python train.py --n_layer=11 --experts_per_token=3 --init_std_router=0.034 --lr_router=0.000491 --head_dim=64 --vocab_size=16384 --qk_norm=false --init_std_qkv=0.024 --batch_tokens=65536 --doc_mask=false --train_tokens=353000000
Below are experts of layer 5 (counted from 0) of a mixture-of-experts language model. Rows are named router (the router's row for the expert), up (a neuron's input weights, with its number), down (a neuron's output weights, with its number) and show model dimensions 240-319. Each number is 128 + 32 x the weight over its row's rms, rounded and kept within 0 to 255.
After each expert's rows: "comes before" lists some tokens at least twice as common just after its tokens as in all text; "mostly gets" lists some tokens that are sent to it at least half of the time. This comes from a sample of Wikipedia text that the model never trained on. Tokens count by the router's weight.

# expert 2
router [155 143 107 184  89 146 144 148 166 150 191 164  77 143 126 140 113  89 114 123 178  96 116 132 142 105 147 116  50 171 173  95 175 130  68 117  80  99 165 171  94  48 166 102  81 111  79 160 110 143 105 146 136 131 119 153 131 147  99 137 118 120 109 119 126 184 108 114 146  65 107 133 179 117  95 152 113  82 116  83]
up0 [132 100 127 150 184 138 131  74 139 118 142  66 113  92 142  80 183  74 114 143 115 154 142  87 177 107 108 121 149  81 141 137 124 132 158  91 144 161  97 122 178 144 106 135 180 152 136 186  89 160  92 117 127 155 161 182 109 122 180 156 158  95 143  78 164 144 144 148 110 142  86 132 154 143 128 104 120 112  74 115]
down0 [172 143 142 133 118 102  96 118 159 149  73 112 120 138 149  87 136 243 132 136 143 107 129 149 109 165 146 127 119 185 122  99  94 156  90 170 152 120 172 105 105 152 199 127  84 177 142  80 140 147 134 116 127 133 114 168 133 164  33  70 145 161 123 157 137 102 104 132 111 105 155 143 155 103 156 141 145 132  88 130]
comes before: " the", " a", " The", " that", " \"", " an"
mostly gets: " have", " said", " like", " described", " how", " example"

# expert 12
router [175 167 148 174  98 128 155 167 169 135 171 161  87  97 126 125 100  84 112 150 125 131 169 107 164  81 184 219 144 169 178 118  88 147 114 175  98 125 166 109 111  33 163  78  91 115  86 210 132 117 117 156 152 192  70 143 189 167 110 117 102 100  64 107 159 135 146 174 153 104 104 136 191 161 130 143 150 124 137  93]
up0 [156 123 117 187 170 149 127 151 139 104 127 137 134 122  88 120 117 130 160 123 110 159  98 144 128 121 180 122 126  92 156 136 132 128 110 141 142  78 106 113 142 115  89  70 103 157 107 115 122 119 102 163 131 141 163 135 146 111 167 163 134 142 104 100 176  88 134 155 135 161 101  95 137 177  83 160 127 146 108 130]
down0 [ 72 124  70  89 131 119 120 116 108 121 131 102 121 158 134  82  93 125 138 113  57 105 133 138 138 177 108 147 139 146 180  80 132 153 111 101 134 131 141  65  70 139 126 150 156 104  84 128 148  81 163 127 109 150 124  85 159 124 189 136 109 125  91 164 105  80 126 115 108 162 125 201 120 183 151 116 133 173 117 115]
comes before: "-", "20", "==", "|", " The", " He"
mostly gets: " Best", " Ph", " million", ".\"\n\n", " Short", " worldwide"

# expert 14
router [119 154 128 130 100 161 136 173  81 139 138 157 106 112 131 141 123  72 114  90  91  84 145 122 131 143 140 158  99 154 137 124 183 132  88 135 141  91 160 152 105  99 150 157 112 112  91 134 118  88 110  92 166 154  98 121 121 148  86 154  88 104 126 101 162 108 136 196 126  80  95 143 130 189 119  79 192 103 167 128]
up0 [137 165 154  70 127 122  87 113  81  80 166 118  61 210  71 130  82 115  89 186 126 125  88 178 126  99 107 117 131 128 122 126 140 161 167 124  79 140 165  93 158 106 117 125 117 129 119 176 119  92 131 119 158  92  92  98  77  97 105 176  92  86 118 152 142 169 149 113 118  81 131  79 135 196 155 139 108 142 108  95]
down0 [173 143 123 115 121  82 124 182 130 175 171 197 108  85 126 114  80 141 217 177 159 125 163 227  94 115  90 105 141 157 152 101  52  88 160 138 120 140 163 126 150 177 118 159  93 133 187 140 136  71 137 150 112 219 143 116 148 162 141 139  88 149 118 117 117 169 125 101 125 152 105 119 133 116 107 147 104  79 135 140]
comes before: "19", "20", "18", "17", "15", "16"
mostly gets: " Greek", " come", " Peter", " comes", " BC", " Paul"

# expert 29
router [151 141  90 175  91  62 197 160 165 170 182 154  82  92 144 133 106  86 129 122 227 130 166 140 136 147 135  72 102 128 144  85 155 155 106  96  86 111 153 157  68  79 127  99 120 137 138 192 112 164 160 148 158 164 161 131 145  79  85 119 129 143  95  75 123 151 103 128 134  64 152 126 153 160 103 142 146  92 130 106]
up0 [157  81 131 122 114 141 110 108 122 167 119 142 110 117 127 121 114 141 145 152  83 115 129  73 177 133 147 109 183  93 147 111 137 143 174 111 193  96 159 141 136 102 123 120 118  85 140  94 154 114 108 126 131 176 164 114 128 126 136  73 132 155 153 169  78 193 179  83  68 152 145 127 127 145 133 131 157 102  81 130]
down0 [125 148 108 135 191 108  89 131  99 157  88 119  73 160 217  95  99  69 151 133 131 122 107 112 180 103 146 159 119 170  72 183  84 121  62 197 150 139 121  92 104  97 186 143 167 130 136 143 140 181 122 136 115 138  89 170 167 157 135 145 153 155 125  95 170  62 135 154 107 113 142 160 165 185 161 148 205 120 151 177]
comes before: " ", ":", "-", " L", " ·", " W"
mostly gets: "ick", " Coordinates", ";\n", " MPC", " High", " —;"

# expert 7
router [116 168 125 124  63 170 156 162 136 113 164 100 119 168 121 134 121  90  93  99 184  76 156  76 166 155 171 144  88 148 140  76  98 169 130 186 130 136 159 125  82 103 149 129 119 143  91 130 164 156 148 145 140 140 140 165 174 167  82  97  74 153 108 114 160  94  75 146  99 130 143 129 142 138 121 132 138  88 100  91]
up0 [ 55 155 146 125 184  70 113 100 139 162 149  77 145 193 253 107 166 127 161 114 125 105 107 157 128 157 118 150 142 156 106  87  69 139 114 113 172 112 132 152 143 181 130 131 160 196 175 121 186 138 145  79  82 158 116 146 171 154 106 123 154  93 139 127 105  50  98  74 119 139 127 117 123  96  94 124 126  84 152 186]
down0 [153 154 135 186 110 170  88 132  93 176 142 137 130 141 112 130 132  93  55 169  74 130 139 164 133 134 124 155 129  70 100 101 154 127 116 188 105  50 183 113  90 101 144  84  57  95 109 132  91  75 106 149 124 155 124 133 131 132 102 106  87 116 105 139 116 135 113 125 121 126  98 139 151 117 145 126  89 135 125  68]
comes before: " the", " a", " to", " that", " his", " not"
mostly gets: " died", " wrote", " married", " reported", "|---|---|---|\n", " get"